config = dict(
    n_experts=128,
    moe_layers=[1, 2, 3, 4, 5, 6, 7, 8, 9, 10],
    router_score='sigmoid',
    normalize_top_k=True,
    balance_bias=False,
    vocab_size=4096,
    batch_tokens=[65536, 131072, 262144],
    train_tokens=630000000,
    dataset='wikipedia_en',
)
Below are experts of layer 3 (counted from 0) of a mixture-of-experts language model. Rows are named router (the router's row for the expert) and show model dimensions 0-255. Each number is 128 + 32 x the weight over its row's rms, rounded and kept within 0 to 255. Numbers have three digits each.
After each expert's rows: "gets" lists some tokens that make up at least twice as much of what it gets as of all text; "comes after" lists some tokens at least twice as common just before its tokens as in all text. This comes from a sample of Wikipedia text that the model never trained on. Tokens count by the router's weight.

# expert 108
router:113109180146080112103086045084204094170124103083181162137103132177145141104125146142129144124108136088124165193094160167036102137166138181169111122156161113094104165093173106140143096154114114142101175116102106156147130135088131134116092050108165145128156090130197146124081160096102154137152107147132070106127135131153145128175192103185122099189127105131151177090112172132148127117102132102076174182124132213145101157123105127130139161126117100100078119100179132110085123109159121200113162170143121121139111119124142110165152115148108109099115087145182117106167150163118187134138119139072134152122123148103154151123145145204109171157144071053081070100057113102089104080104172089117099175119110168130083121094122139152136127157144121136106087163155079193163111174123133
gets: "-", "–", " \"", "/", " (", " -"
comes after: "\n", ".", "\n ", " non", " al", "\""

# expert 35
router:112069139096053082079066063079207139138090086099108188123097150132098089136084129144098111091086121072135077155150129154119150152168147135039134090080135158081076119128089072108144114132112159130133137090158179132133141148095098106098136130163118173139145085096162178111101132096094160156149123100125079159162122156160119081132185147133156145225171160093145164103126147114145140158090095058077168169124125145169123114128140076098146117172155100091141153117183165122105138148143150137124176164133113059151120197119134107194149130151106150145061125110134099158149104130110145141115113099176167176173113170139141154141156172134133049170152151086105109081120131106101084098130132163078106110101157102161122111138131066174168138164134132135090115152165160171119113150105137
gets: " the", "'s", " The", " his", " he", "'"
comes after: " of", " in", ".", ",", " to", " for"

# expert 81
router:111104247129003155061081055052146126101138145121129192134124157164086125118061148116121065150198116082100186148113137113116114100176156129168117091181120118119082144135156087107142111184150082073139143125122191153146124131123145111092069121138153117093076098123163114132165084129100123102199120103081112119147132084142193111131138083143162144163168075118162127112162134112178114139112141089088147146112120173087110106146175114138145153156181095075146130076146145092095091148138097174096130144097140072165091111135143169141153112160113133121049123116147133120105108144156160102121137135091142171135147121115149106151114097164118106109164076132106099128102152108121126178133163116135117065140151178152082138139141102200131123144150105137100088109153095197159116153116125
gets: "1", "2", " 1", "3", " 3", "–"
comes after: " |", "–", ".", " (", ":", ","

# expert 90
router:090125202103031100132080059088185120179115103137092142105108124140100179128109195146069170111145148122137178175111153145026100092188156142115113074093161124080120116113147067129134095112155102165149124095156151131118135100101159167120121113104187122106146048118145099082102110066082151114201125165137093139077107124136173108148110115124176105189136113131152138116136138165103126097143149104087146155169151191127091135103127129170119160124140112092068128109132122152101137116130131154100107158160143131118073185102106116113158176122121128143102102114156161117146129128119128168122113107089140196139101165095186162115192162179126090150140095089099113134068114090090108139152122081117066115098118142135112128073062109201105072129125116108091103156176094141149078164093134
gets: "-", "–", "A", "C", "E", "O"
comes after: "\n", "A", "N", "R", "C", "P"

# expert 59
router:056086127095070102109076070052199101126089144132152145155094200126121148162084160072106105104152131155106112168105141113096096084123190106101112132148171116087143162082118151095130087103089136158156145133119142134100158156109093138154112082116154101169106066095153129128109168091078082085166127147071057174136128081147181105112129150170157107188111155184131176125138105115091109177145141107111100140132189145097140086126171110154152161134194120152088135135139151073071109082152106149133132122087136121119119154127124163170121138160170135139104072081115114165087180123094156112082135177142165179143153136172202128160129113146136134122137125075080130111103123083174072104094080057123104132107107146177094130108099107185155124143119120138102153154155141174111150183126192
gets: "id", "ill", " would", " can", "all", " to"
comes after: " C", " G", " c", " V", " B", " H"

# expert 28
router:029072172091082075038062077066167106164088092161129163160100142118125160152118167100100071122118174104125118136126081111076112081142127110088103103109142155096064170103143126082110116119070104174145110068120169127158173121084093112106133109139138133111089143166147160113084177130103112148152104163112075138112140121095144081107097086166076073166094112190151169064149124169108118124126105102103168131130172172102093082120187099167120113155157114167129145089122154179127089085128122155129137121063125124168120130095075148146144165140173085154097131102159161133144146162132127138078119088147170173139141142095171127113143186144101107115164074076075125148125135106123109139095101108156099114151167151146157104071104095172093086137068088121120117131175137139114088158171146
gets: " 0", " /", "\n", " m", " P", "let"
comes after: " |", ".", ";", " known", "h", "i"

# expert 67
router:121100174071038108111073080054204101115102052131137182166136119114136068166114148175120112136135116084114116143100139096041060143132165149114092052097167155106161169093180135096164106114099104159127145149151141131207134119098121144117099117114160141149154082120174105122125145127059152097142094162120097118103143187136136087124186136147172140135120168114141154107132164135142089134143115133102102115093140193136178079147153088141144113161120114160153132092167165138127093110174105138140075170059079084139101146168146133136142126129189195144064105090132101119162099117139202135145166101119128172130137159106169139125124122158077162156168125114087110154129124161121074124087107104107074125124097104166108122069106107173161124177085106111088160133132121148117134146069188
gets: " G", " g", " b", " c", " T", " w"
comes after: " the", "-", " \"", " (", " a", " and"

# expert 12
router:120058249100048136107075071065195131124105105104106208126101156144107108123104160110139065113174121095079133169131135110113117131159148126150068086133171111104125155099143133122125119147099096130128130155120183112140139116109160064127158105185147126100091112125206161101143069102059106149156132114134124137120154137129156100129131114160134139110158093131160132066163159119170122139130098091121137154117152192107134081121179103133078161158186113073136145036168145131108116150162153152104112182078089113118074142094096198152111131147149145122074135124129105117097099110177161083161137139072148153135160123133137114165132113154104192159135090122058097126128137113129136147132162148178098132099138155167080163115119119168162121155112091158040122127158074179139104176113133
gets: " A", " 1", " 2", " 8", " 3", " 9"
comes after: " |", " (", "–", "|", ";", ":"

# expert 0
router:119091174098099093085083046100185115135095112170133163125131112168151129164144123127115111109131145109120138151086117106083100122161168157093165098133168157091076168089139081099150084121141082084121132126117194113157109121077098089104080107183149098140146113096173130107110122082125121164196064180105077178135141113138105093164119125108167103169074132130114149055157175093162111144169134121141189140186160147124140088153137084152105125135169105141178098088117178111103104094162149124100140105158107123174065190128124121130156179137145096177132128094132137165141164177150096103127149147159158152151174124129224078080148069144133114110135107094104108158111187098143117163099059108061105101090153141112140069106107153157137120175083081161102153138129088194129095133091164
gets: "\n", "i", " first", "ie", " co", " sub"
comes after: "\n", ".", " |", ")", "==", " =="

# expert 15
router:126105193120054113078086040103180146113144064129165161052157176190148098107128107135085124094127156155113112119124117100109131059066116158132118085125149137124091123139200137127145103088133159132176106134122139134130152147114122080074132091130195130147133116122160124112116153115059131179156124093139050152146150162144095066136137139150135147205133074131119173105132068137127150101131103096180107138094139156142087070137187095166116141132178075122154132083137167110103094122116106109170112094132114132102074141078105158142154136180165153159091093091101147115127109093090173134049128096161133131155146140153180091124155122141113136169163107052081126136101148088170112110115130078124132088096130116171099137072130080174129117142105103124074131126096149105104052186094166
gets: " |", "|", ";", " =", " —;", " Species"
comes after: " ", " 0", ")", "%", " 1", "0"

# expert 23
router:055077190080066094062089069062190089167071119126119187148106159165122153145120115133135098108145177158114106141099114112083084104144191115089130119136161174111039128080113146097124119111097127161168125076125144110136115106112138088126145148152170158113119138151183182076075175141106132133152076157127099119100106145144171089111077102126099055179095145153152144058149099116163165125135097127117155145133117170100126124140168085192149120141178119127110076100158165149119092080138137113130098142089139074162119144103082105129133150136158088145070136083156136145147116143147126134093141114153133180130150149129154118090189170155107107110181095109078144136133147086181128125060109110159138142158174125156104127066067154183077092166066112175113139158136095155117103146124154
gets: " V", " D", " F", " K", " P", "V"
comes after: " the", "-", " of", " to", ":", " in"

# expert 78
router:090086165082079108081069086071199165096139092122159166149060180142051150156063102141109133101122129146119111167090166110091136085144166111092127116130157124096111175100193074115131078094087115193101155122147151107129137123089121104115101109136114158107131097134144146100093143070116140153159060153093090136120104165087150091095095088155126094201073084174122122093162085124137139185096136060111170105116133178110099109140179086142111104118188132125155121100163151141141122127147087139179105125074135114141099135110065146144077114142141148137103165055139102140129117110107157094122103107126154126121199132077165167161180165125077094168176093127086169158119174122152098146120137134099143113142158102158104131059113115164097083135077058070135165129126146128131100167125137
gets: " S", " s", " H", " t", " A", " W"
comes after: " |", " the", "-", ":", " and", "|"

# expert 119
router:094134192115028079044019069089151119115121132115160155051112098106135117119086147151162093114120123080145087156109119121092140124087144161153068124100164131083102110081158106134135118139144106095144138106120157125147102131082106081110117091171096155137121136140129097117148140075075143107149109154150082138148120112123110070116191091102146114192110132164132142095079120095143119128086099137147097163100124200085068073194152084101122138132170045089125150093123126109108130170152115129149080159154140146087105103120147124180146150151130164116113142135129108143140106123156176115126159170193117128137183118166190108153095110167088139141187137072098159138114129113127140117101091064117102132102120143189061123082124056164139126102098087169062122128133112096133119182133163
gets: " in", " |", "|", " In", "-", ";"
comes after: "\n", ")", " ", "\"", "\n ", "1"

# expert 123
router:118109170102026099053080067071154124175077114173190183139144129142133095161160130109099114103203145151138137136097138111090110117133171177153080087107163187081108114138182110100106111138139110130104137164107142134149159145104110111108071111175066130173133140135132145089108147120063141140184136135090107083129112170116147086119101115137139108150056094170127123101070111108119151158172192169103163160125089167097073087114114118111145134150183096142156097162123155150071108128143127160116076108141091110120074156147166154182153125135166148143091142102130114156149132159095162109162167117128110158178128142097163120087152073171112165136181109080067134134143130066143099136107146168115123139131200150195124172079117104205134129167120135135126142152166141168139118186072108
gets: "|", "i", "u", "el", "am", "il"
comes after: "\n", "b", "k", "g", "c", "h"

# expert 5
router:118056163063055126044078060083168174121137108147191159094142122194122100126149143136145117113140143143064087153058153121071148079147095117175093123127122149102112156112164127092131123083140116141185090115164138138143109169075122134131105100181156152136111110158146134105164149112081128154165101078139053136182108165144129064115121090144177169141102080109138156155125095131208132107135116114135151158160127164107078094131173116133171140119170074108160108067153182104115080140128116130124124149175134156120054111104132151169164131137104166094085117103114133099143134147115124111099148128181118179130144184113151130142105116162136151139100142058087113125126172068163086074132113073099097074117151126188115139087121079198142138102128104117070117111174164132079126147102130
gets: " |", "|", ";", "\n", "\n ", "-"
comes after: "\n", " ", ")", " 0", "%", " 1"

# expert 115
router:065058192083076088034076086080216121145092088121144173166100194099085156163146137139113127132139171123107074146077151086105104142098118090150151050150148145096086164092138124097138109111157113114195113103148163105150159136098108124125118119132152153112116156116161175065098129109099130134154094152135074121132113135108129064109091077148108137144104092107130126068142140126118113142174122084063147186094092203132120112125170110144133142106168139189180088133137117158110113083138145145124100122062090083146106149130117147148095152154146087116118145086133162156108102140112175157060139083168140171118167092074172070098126166128076071145174132110101143159096145091128088092126094111134083130131138156142108142088081080154076131144097103131162117109157123132138088129164173
gets: " ", " m", "%", " c", "″", " d"
comes after: " |", " the", " a", "-", "|", "00"

# expert 7
router:079070155096106073076075069089197102131162136181156195170151165147078153127100148096093104158152147124109082131096105105062136137147142144115110093113154142092081139104180098062119123089123146162196099074156145174122144154077154120167097087195168136136182134094154171092100169099060146138166107178085085105127136142108151078102112136125117099158128111178128146061166142097120116143163143106151163122061139160102122143094151087172120108120196165122128148094153147162129089084127119155125103145097098073122094129126092122144111145156108120132089145091158181097111148129142206144107136081140141145159173132105178143152186183136130065131162097103081087149050139095134101132120071117144134158095147126155120119090116085175105115140102091168074141140139115159159118152155163
gets: " ", "r", " L", " Pr", " J", " Br"
comes after: " |", "|", " =", " a", "'s", "See"

# expert 122
router:128092150090040083075082093050204141129105083122132177101081169116113107121105159119086094107124138075122076140112143170156183111156127128054119108098133114064127125117130084089138139162129166175116114122144157137114081152063127094107140135163119176163149121103178154074134127092100134143149118102138053154151127171155117070105159167154150131161098159099170151109167143112133165168110101112094147121119092191124074104139098113073125102174172079059106128080148152100115092123145154142133104147110068084132082163141187136184162158173097149089044135116109142124158116128147138148119137139161189160154101157147189114115095124163118138126180121073065079082133161103122093116145121130078106098129200110164134127102155100122119161124112091100078093141150139177119126163094128
gets: " the", " a", " The", "|", "'s", " an"
comes after: " of", " in", "\n", " for", " with", " to"

# expert 106
router:130091166059059120075105058091171138151120106148173149131122134163123138092116156178105083077144174163070101127081187146109107114180124113192103143125171131131110153122159144128101120137105124148166121111101158114143076149131124142082086127111157132155097099110152180100155184107107152156156075090162076151198106152179174111110122113187161154146150110132160152138082105097141145118202112107124152160113125170151081135137146085132133100140181106174157107105187154137062105114121087169132086126138097091123070115150116128154134154115087120143106108089103115085157148119099136165095114108143161225152156155108153141136139115155149130129149136075067084147102109091079059127094171070120074103085146177156128158063134141210147133109115121167080147107164154148111144181059120
gets: " |", ";", "|", " –", " -", " —"
comes after: " ", " |", "\n", " 0", ")", "%"

# expert 66
router:101073190103087104069103031091176128141085123111173155149121132144131127116136121139146147121167096121121082214081110138067127133140154143095114058161149172137122128105155127089098091099185118094149097149083151149137093105081118108119130102177162158138149127104155143109142175053111160103164080129109084216157082110193123108128141128188161107119128120160135128109149102109152160155139118114142152142167133140098151081111127089134151156111146098113231130113184190146098091133110136157102114138109111123207082163186111136177156151139185085109111105116171115116082102167124145122127077136118131141102152113129170068123109061170085119081173125062123081149104153116102093147147130094083075137105147183091130090119171141173165105168130109109120122131179105153133122174128177
gets: "\n", " (", " \"", "(", " =", "_{"
comes after: "\n", " |", ".", ")", "==", "\""

# expert 46
router:085091214088032093133078092049212146160160089113119173118117181172067164162133178128113132149134120131083085167108146140021097068158124104126081079128149126106127158143175118105094088135129114171159102133147176127138100103097163124101134139151181124146145060121137142109116131101055149145173102111126100148104113153113129079183152106148172138142170116140163150111142109155105150131153124075097177144142151204126155137136158081141120144142151159068144141127187140159094130064160123150142146154117095129152102179163090141157097162168152141112095079088147124116113142169124111131114135090169148170153166131113139106143135127156122143155182109105079094166114125075144098143141125049071073131117141126148113167080122106182137089170126104104108129174182140156154130171113159
gets: " S", " R", "S", "R", " G", " ("
comes after: " |", "\n", "|", " (", ";", "-"

# expert 45
router:255126118101135165218072045092153154133141128113133181110120148141126121158123145126165052107148177116073098204101153096152143126122199147123064090127178133088109127095156113128090097123125072100164121100109174148165126098094125095129139116153117176138145115172173131102090118097110167152171084141151070137119114147123160131128138071152146093174121148145129194092117155104151157155104148121074187109132134169132100114162149116138146116158169072144150107104144142157092100123136182120147149102112106096181081127108139139146134160145126131113058103086116101107163107153126135117098095135162173186090145147135168099146225120146090098110183145102072127132096142111122081121115138124105060130130137120168066143053148047144113097143112109113109147148130120130126114159105185
gets: "\n", ".", " in", " the", "=", " was"
comes after: "\n", ".", " =", " Succeeded", " Born", " In"

# expert 64
router:083061200099054104089108053054181092132113064095143192163140121138117069170103161144090110141139140104126082192161135145087114138121148141100155072130177138112106196093138129111130104137088112176109109116114141134203167090114103131119081121165142154140137155157144148076194139133063107126155126093147111118119166190097149091082142124119161136156099135137153168117140124136119135148145134045116145112134111210085116128126219087145149179135149119134144124097141162132092087102145160155097133181087076080156108109150161130136117153094169166130092126105157137132136148132175198168086095110175128177117121147060176139126150123148076135149147113086112150164148112153138066113100140116098105116131123148183087076065073101155146157184118102159116134139141097145121142119128158
gets: " T", " W", "t", " w", " t", "w"
comes after: "-", " the", " \"", " (", " and", " a"

# expert 99
router:124078193110051109132078026066201127105069094139176154169158161165115114157121155164118116122125131160136113120103121192063105141130111139126119115171154171113072167114169153104154109104130132145128121131132139168151149088110134108072115082147166204156172123143201121111117138070123158109146127108119069166084132169135177108113182110150135121130159113139144130097157132112114097135122168110118160123130161202112091090151109088124124186155168102107143118113163187124114104095156148172100107158135115098157100134160139055176140124126151112120081125127139135117141117072105150104127126135084150152121144076129150115136158121188057132101187083084093083182095117086159076089115113107118059153108111145122090121070150162178149066173138109128137101140185085193151123169101168
gets: " \"", " T", " L", " S", " G", " P"
comes after: " the", " of", ".", ",", "-", " and"

# expert 102
router:089095180081064124092090070083220090131123126154154176149092107186142168136152142142114107072138147114134072177089119125098051131108119133093160063109174165102116171094149089104143094121158099133136107124150156158153139145074148074129130106212119137123155093100126157135134130126084117137205064127098050109124110144114122095135137130151155102179078128128144211099180136110114117149163157097111142147159153147133144119167165070141136130129141135114144139088160164133137085130159161141081179128155140120141065157140145153137124198140187123126134130105180187114137149129191131128076127134160132150156163130135176059130127096126139106077177151108127165134095150119103080178102089078072101105105179181193114084083130146156112124156095084115096174159133124152166147152095133
gets: "\n", " re", "°", " Re", "==", "ore"
comes after: " |", ".", ")", " =", "==", " M"

# expert 71
router:049086163099096100084068070067206108097133100146143184101102143117076192115121143131102105147138150117134147153109085133078110086118137095117104088094150142134097139085135115125097092095079112153182130073130185139161103142086081150097105152171141155078133110164168164091059126107082114113160083147099094128095131163092140088132121132159157101183084145143134137074163145135104149155116111101146170169130140150092147081169137081199105096144181113091148114123123118147066093110109142146111098166054129090162138168098069178151128164122133150156122133090155178124125142129096125135091131071109157170136156171109130132171124176176094086099157116073070146175111129096169112137094087109165087122166174173172156107086094094198133110177102072166134132145154128137099104140131136
gets: " K", " F", " R", " O", " ", " N"
comes after: " |", ",", "-", " and", "|", ":"

# expert 65
router:123042200069027081058059111046255096120131111109122188104110115153127136093130196134118098103156152121103101153106141120029111103116192087151118077107149110125113148117127088097101109140129110056125107160150131103133111097101102078132125140133150117111107125070120151102159170088094128143185117139123080151150115139142141088159104107143148132171138128127149145150156121151167127084139098121105119125132102174125165094133198051143091123138134153129191102094125126139152108100142161103121112099138094145143096130101111159145128114150155147111127162120147092123152127186149144134137162105197101181146165154068150092167100111140159099112128131098078090136119146088129079160159150110130099117093157116164103121047146122142133134138115058092128120151162135155126103156129116
gets: "\n", "°", " =", " /", ")", "Personal"
comes after: "\n", "-", ")", "|", " (", " /"